python train.py --n_layer=14 --experts_per_token=4 --moe_layers=[1, 3, 5, 7, 9, 11, 13] --router_score="softmax" --normalize_top_k=true --balance_bias=false --norm_eps=1e-06 --beta1=0.95 --batch_tokens=65536
Below are experts of layer 9 (counted from 0) of a mixture-of-experts language model. Rows are named router (the router's row for the expert), up (a neuron's input weights, with its number) and show model dimensions 0-191. Each number is 128 + 24 x the weight over its row's rms, rounded and kept within 0 to 255. Numbers have three digits each.
After each expert's rows: "comes after" lists some tokens at least twice as common just before its tokens as in all text; "gets" lists some tokens that make up at least twice as much of what it gets as of all text. This comes from a sample of Wikipedia text that the model never trained on. Tokens count by the router's weight.

# expert 1
router:133117162162149118128152134137148157119125141092111191095138142110127156141117138132155112141105132150156115145079144115123154155100134159151118110115104173133102132157124075089098150150101113094182084129138131152123141158099104096108132144165128118108160135188082126140097108117162148092178152138111112092164105144169154111114152140142117097093165127116108129127126119120108114147159122089106097132127149130169117128129107145141127111103077112129128125139132101094136109139104130163108144103094165145098159096110141140159106089137123116150101094149165152150085097111115129133
up1:114143160149140155146099126140170122114150122133122099110152108097131139157118167145093122151118114120114152154159100099120133147139122073117126136151164094192120091142113104075134122155149142119109104097158118117094134129121067106175117103164125148148143092147174161162164146146199142160162106109142095111107122117146127139141127138145137162095148139135149120115105146138077110142133127098135144085156150143109158131153120121158121117133153157108098123152169171151129069097123133120134116165100144111119145097120128148120167130123160156141157102106144145117126084128125149147
comes after: " (", " |", ",", ":", "born", " January"
gets: " ", " (", "1", "2", "–", "born"

# expert 8
router:097077136122118101123105163074153153139114067144118139164101125139127145156105129153149151158124135114099156119144152162181122131152109142179149146177098126124110114171140126095089118122107110108102090133093143149141125158105135094117082150129165110138141145162139147127135110116159139139117112084160169110123113124121137170143120128085159124126117151126159122130137129095151100155127131149161100121156160085146135101101161159119179155158151125135088076113105156120134117110112146172144121134143155096119157151136119124136133122098172094124127159122149177130154161138112120131
up3:148169154110127109080133123170139178137115116116111104137101114103143160067149145087116089119099151155164136089140134113148131131053148149142122155131122129110091153150152174122103119121137147128163122099129123157107162127126091101140127150158138170121121127158108151131103131147136138093134161131126098159123129123108137127147144102123165118138137142165102156144123133100178117161112114129145122184097110143085115126136121133100115112122164139099127139135112148135109083135092155107091154126133134204160110179108131144128108133149089127145087122130155155129138127119187120147
comes after: " ", ".", "0", "1", "3", "5"
gets: "0", "1", "5", "2", "3", "4"

# expert 54
router:167128086074132153123078115122102106109150153129155124133120098129138080081164110144146114145108133100137091123137159154122133141146132133101105120122106142133129146142154143165159128135082129085116114129080102160104081101156133157110180111108131100091143121115120155175151115107125160125138123128142142139151150177147115048153116151135113147142114129116141157164096113146119109113172145154129155117128171113100097105132096122103137088106125141153154129135127128148138132145136104101136117137104159139143085118142091113159109107166104114131169158092111121110172084104148127108
up2:109135110111112135127095110114124152128097162121107141107129089127167099084133118098118106138139111136199125109137136103148106126097162146102105154101145134125155146133141160150123137114144141144133159143111084163153090137137097173112138121135133110111123108091113133127169123048117098093117109120151090133153154137136108123091131132151167130100117163138138159100160116104102129104178098127121148155121107115124112131128133149128128129121117168151096199048117159129125140161134137132121139125152105134115103110115122135127119092113147124128149124161066078128090160165159111145
comes after: " of", "'", " the", " with", " for", " and"
gets: " the", " a", " his", " The", "'", "The"

# expert 11
router:091110146154120108111118087090148139116148167105103088120088138108111104107133117147120112110077121118152147168161091063121129156134153139157103144154118160127157086140127123127115138167170118136158119167128118127137121129161089102103168122146152159125090123137098163131136129149120141136125108142098144133162095166111163084093114161154095153086116122144120149110132084081132117151151134113105093111130134108137142155126118091102127136142085127079138108109155119148121137140105138099149149121151151120165153098128140126141147137179152112169166136130104119141132077134111172164
up2:166133125070142142153123142105101083162159118112132117135122089140194137112120162145126157146132155115112140105112171116125138121150079172104122145093098122104144171148099130106101117132082120127146110163113138112097098131126098082125136129109142127150179123171168136083118147120166117140130095134135104103091121140147170094101119113105148101144112155162131138158107124124161144157119112107116142103097116117112111151118124117188091154079137146100127124104144122147100145138130156106124126137132082117102098104146124087130141080129172120101097099109132143137148140102085132152
comes after: "\n", " |", ")", "|", "\"", " Town"
gets: " |", "|", " ", "-", ";", ":"

# expert 60
router:133162123103070169096112126170132155112144103089142141103121105109144143135106112137161125137094128145131153126155076082117148106164153133125153111138125144114142145147123126114139123116125124167134080135134150111167116161120117118148123163113149176136113148088083140132093133127127132126148146110144112195138073155159173121139141153138126114098121115124060133084160113136138120106088122087134116133152102125132086123122133156137122151117099106087143149152149176137111144134082117111141130135125149160095147117149131079123116092162173121133173136128130121109147161099092123173
up1:121131147145115152122090131137146109121107104127157150145127161096107081116165142146108103126124131137085147121114099123147103153100160108124108096136080110140131121095140151144139157169139167100112170158142085131129125139180167180141088112114118142081168105133164150122095159103120103129111135152134107147091123152185113175131102125168117155113154137127150122133140128156094148111131141174118161164108110087106128144146138125135131109121177117132107156081138154147138136136169125180113153085117100150147106103121182133087090119094121118094137139143145113121129121118124104137
comes after: " ", " |", " on", ";", " —", " On"
gets: " ", " |", " on", "1", "2", "3"

# expert 20
router:125157108113116145139130097134144131151133145118130163134122132159104128154148085100145179109120128157135123138105077185164129153123139133132108136141165093111167144170139125155100075086103132100113092131071136140177170126088142117139111171112152145152188165129126115139106136100113107102103151102140100132182127155123120163131153128113095169150096134140156181158147130123098111108107150133153148149132142162124106123141134150113151135130168162131144106149129136140144148147145142155122106114120137134093175146170130125104104100087154153111103097087162122114123120117130132161
up2:137080148104149082168115153107143097116141148119100106137189131166139139109119196122165132100151104114161113124151107141141143119146121135119134132169111144136149131193135111119107161129108095142139134121090108108120125156099097123140140134113115145146110143168141132118119109131128145144095128171129116132099186143092121122128143107091122095127135143184116081108078136127137133134145102139108123152121110157086109101123137129141122111110143095129112125097119135155109147127070162122108123164163163186105118149091093157117121068129092138098127109173109104142113132108094135151
comes after: " |", " ", ";", "1", "–", " ("
gets: "–", "1", "3", "2", "6", " —"

# expert 55
router:136137101076112119064103124133114109110154112093087108135075128125153117095126104079129138115110119076088126130176173154126136133132120087135128129112101141136112128128153151131143116143143139078152107153108178154155125114112117136125151124109121094124085132128116093135157105129092124156117152097142157163102148103095127071180096103168116166120146092144098136134123087091145121110135123138147142103119151085121120087129113173123126090145118147136135121134111113119149099110117098132140130130121095148130123107161144163172118132116089085126155140109136086112161103164129149099
up1:165144143135114093146108140119072110144105118160102116074136122126143149099141086111095122111124136150139153112112145117163110090105175095116122131113143145140146112113154140105112074118128128110138134143194133128097150124137102134097090083091125101100115085117099120130104113078132121141126104122081121119126148146127124089109161088107138136125114129109196117131178152115147116109139087111098144105109124122142152125094125100147119104148130145125139124139144118089137124127111099120122118183176168124106174130161104184148150114144123109106128108130109076129072139126128089124
comes after: " a", " as", " of", " for", " is", " an"
gets: " a", " of", " the", " as", " an", " for"

# expert 58
router:154149133082116087148124125137124164110148125141166096138129096113093171143116135134108121151114153148155146137140138124160120136108084154116110109134150125116100099182122084115129108108114139132124084157087156155125155145131115150144099185142155163121134115118133161117166148095092112165083107118142148140099127164148166171122154084119118139100118136072153081122115117121132130094108131115182135124129101140089124148144160129100067122161128145110112143140097155144114111116078166116126143160149160156115124159125111160164146107170137124163139144120131126112158155106126115160
up0:130109130122135095139140151127107089135138118075151083115131138094147134121120149105120115154130187126116152057132167141172158074126120098129122113112097124143137152108120147064097136147107130111146136120135145150133118115101093120132121121142108150122146113146102139168113162137120144081125102129113129134107135069120121122108101077116171132157139162129127151148137091078146133154147093142136060133124155144117098144122135132132109116132122148194099171118153145109153156123113142136147150109148125147140084129081134135135084155142116151124119124153163134120083123072146154117
comes after: " ", "1", "2", "3", "4", "5"
gets: "0", "2", "1", "3", "4", "5"

# expert 36
router:096109142145147102104178102092111121093128119130129128092174124095122122125138128165115181133098163101136154106119143114135150137114146143148125093127109121112108125137135154095139130114107147119147175099108145130183151137163163158140140103133149128117122142101163099144112129130103137143137175117163161118157118131128129134084091114114124119141100139107086144115088149135112092173149078110118073130091140124127091134141107120161152149078104149079155102129152116106154066138102150130097119088123161119150133121124143100120104153062134093106125144168141107106124126139167145137
up2:081084145142143089161124146091115128120141118104161137100105124120115139169124181172113132084161132123121150123137090113125150109117119102119076115153097155138119137114159148093147120082140147143144128098111138118127166094115134124178123113135118170105155093111074132145107150120120143100132134112105127155111187093115089129149170108171115101106088116133092117117078149125124129145120140170125105145128141141131118110114148114137130144082124125140132177112105149123096134133135130106146129127139126134142094064081172113116076113116089131103111126115124114117092168089149122124
comes after: "4", "3", "5", "6", "8", "0"
gets: " |", ",", ";", " ", "°", ")"

# expert 2
router:125136070134169093102130107096119141104107131116103169157166124111119121160119139140170148123068157143107080155093124119157109153105117108117139104128114125112157153106152123132159099111110142114147119097133132097121134087145147112135106104133121143144094121100113122098133164115133146137139151166133151110111157158130096119073162103147102126147090172090119123160125139125140196183123134139166092153110176135132136127138098162119139113135134110128146103156127102122122169141104085109165132153169148126112149118139091125128109103088111095116107136160156129097141157104182105136
up3:124152139128147113150133118136133114105143093153096110123128126119125115084107140157124153118107108146151111164135082124111168104127148124140101140101148145100134141143173207160156099103139174139095109173096138140166128110099142131138154138103082109122078150119162111145157120129148105073112132128128131104136100116126127102129081105107170172157125114147134110101110091142121078081107170071087178157144153111132112088150141125127116141145111123101115145132107169111156109137139133101138143126137101160145166109151147109151145170123105099135122173122105146142140140121107116127
comes after: "0", "9", "1", "2", "8", "7"
gets: "0", "5", "4", "6", "8", "7"

# expert 35
router:113169108082146133115176116146161101123118101096148122127115166142092113162100112132125143143119110170154123116144145172159174142109128156112107106105133160096161126138125136139140133119151103153144105159128148126129114164160150106090126116118146152092163153111095092092161148117099143109084167102115121159174119130107137126123161165117126081132115135117131153116167153123120111099162149109122090149120114136109098160126158146113114153143074105137151138153134130099156117138135120135106153128115161130126117123094136147077163088097111095084098118167117152180082108088121143132
up1:129128148121125132131124111125124089135127141120098144072140141169178104149153112125096105097116133139142116147080122096119117150133139109176142141130160113123139119146080087112131121150148133088057132157173098118156135097137121153213134131110136122100095156128174109116136170123149090102117139136126129129126127078175132104126123140128139103139164120098135080099156125105126154151112088126154113087138101111135136114180158152135127155103127113140136132140145152123088160138173085130133089136159113132129115106120127083161123127093118103106123118161113164117119089106160124140
comes after: " |", " ", ";", " —", "---|---|---|---|", "PL"
gets: " |", "\n", " ", ";", "---|---|---|---|", " —"

# expert 49
router:102075158137156130096082141093141130104108084122109106123146143122148084150108135151134152115095174134121162147134089093127161139108148124128132135142131102147110156114179163117136123076116127190146139120104137120143100138117148142113109143150170132126147148101128143163131098130158148133105144145157133120150149100136164146098089135113109101129081131138106171111107132097152088164134147152118120112143155086164122169135137082166162162132140163113134115134155175104136146142120147092165154105118159101144143079111117112154170126112144143147149114116171155112166141134097134136
up2:153090102125103175114129131152118135139162122104118127100094107147123154086173145124077094139148158084113125156166157104102133101077132122167129170154128164148118193162087118125129177109136117146154185130128154140105120142144106105143115116093108158105095098111116153114135136145152104090121118145150137123107156148167111127140090058110128100106130110112129148085155130125151091149127145108147164137148104131121167101147136120139115136141107116113156123173119177151146102163122145118120164141126154122156126116112148118114100152165095146121153110126126119110132142171134151126
comes after: " |", "0", "3", "4", "5", "6"
gets: " |", ":", ".", " ", ",", " /"

# expert 38
router:075138135160168127091141105079140133147107123120132100139174178086112155136130141120124125134132133135122136094138158115123101143124131160129188134109127173116098099150166126131161126143131084108129114111133141147116148163123124104084148123130166157166150169142153128112110097117142137137111111106135127117154121134115129134148123166094119126171121159167165151159122103080141113168153083103127142142099113125111141147116078134136100138117166144129077128071148099103160111134140105151139103099162086115138143133146126114104169141119126124093101147084118177118127170118085105141
up1:080149121162095148103117136137172160138111118141144115094093140103089099127118128102121094092071132135111159151115052170109106130137110139116133118123150157127109125154137136074130168147123155112143150145183185123162168115153130148095113128095116098149103180075116150164123111183138138133147130110125147137144137075164147096116114142131132148108134089169128185131148119118117123117133141121102130129137113121120146079135133127141133153122095111174123150108142116142125108129140096123106104134123148104155179121127102149098102157106128103098119139129135102147154105150137103118
comes after: "%", "0", "4", ")", "5", "6"
gets: "%", ")", " |", "″", " were", "})"

# expert 28
router:128088104095084109071109114162145111118148125123150107151092118135122109099164100136187128142200124123103089103134154158152112085174128100106136150135126133126104148140103125121157167096105125165107103097098137154113111124128121139106162128095131101110161112096125156156131146091158146139159097143094108123126118103094099103135113142112148132114088090121085166117149112116146150157093123161117151131107121102110109093080151161135122127148129124112141133084139103116119127149141083128116121105083111165110151100132102071144120095164139121110145158125118097120137116130125131165
up2:079117146126115114139126129095129172123134139153103091093120145087089104114138097190130152121115143135102104156123104156175102153154080144119081093137128119172113160079138100108120157119134132107073184157139119122135114131136116114100105164130117157092141138136101167134161140148140118147151142112093122145137142145120123097072126163080152125124128106151127143108080119106110155125158131121127109090163102107107107095161155131114105124111104154111102176125114111145112126145083094124108107152107157134097105136122134105143077154118104138141153128146100134125105130110096130161
comes after: ".", " at", " the", " of", " on", " in"
gets: " the", " at", " In", " The", " of", " on"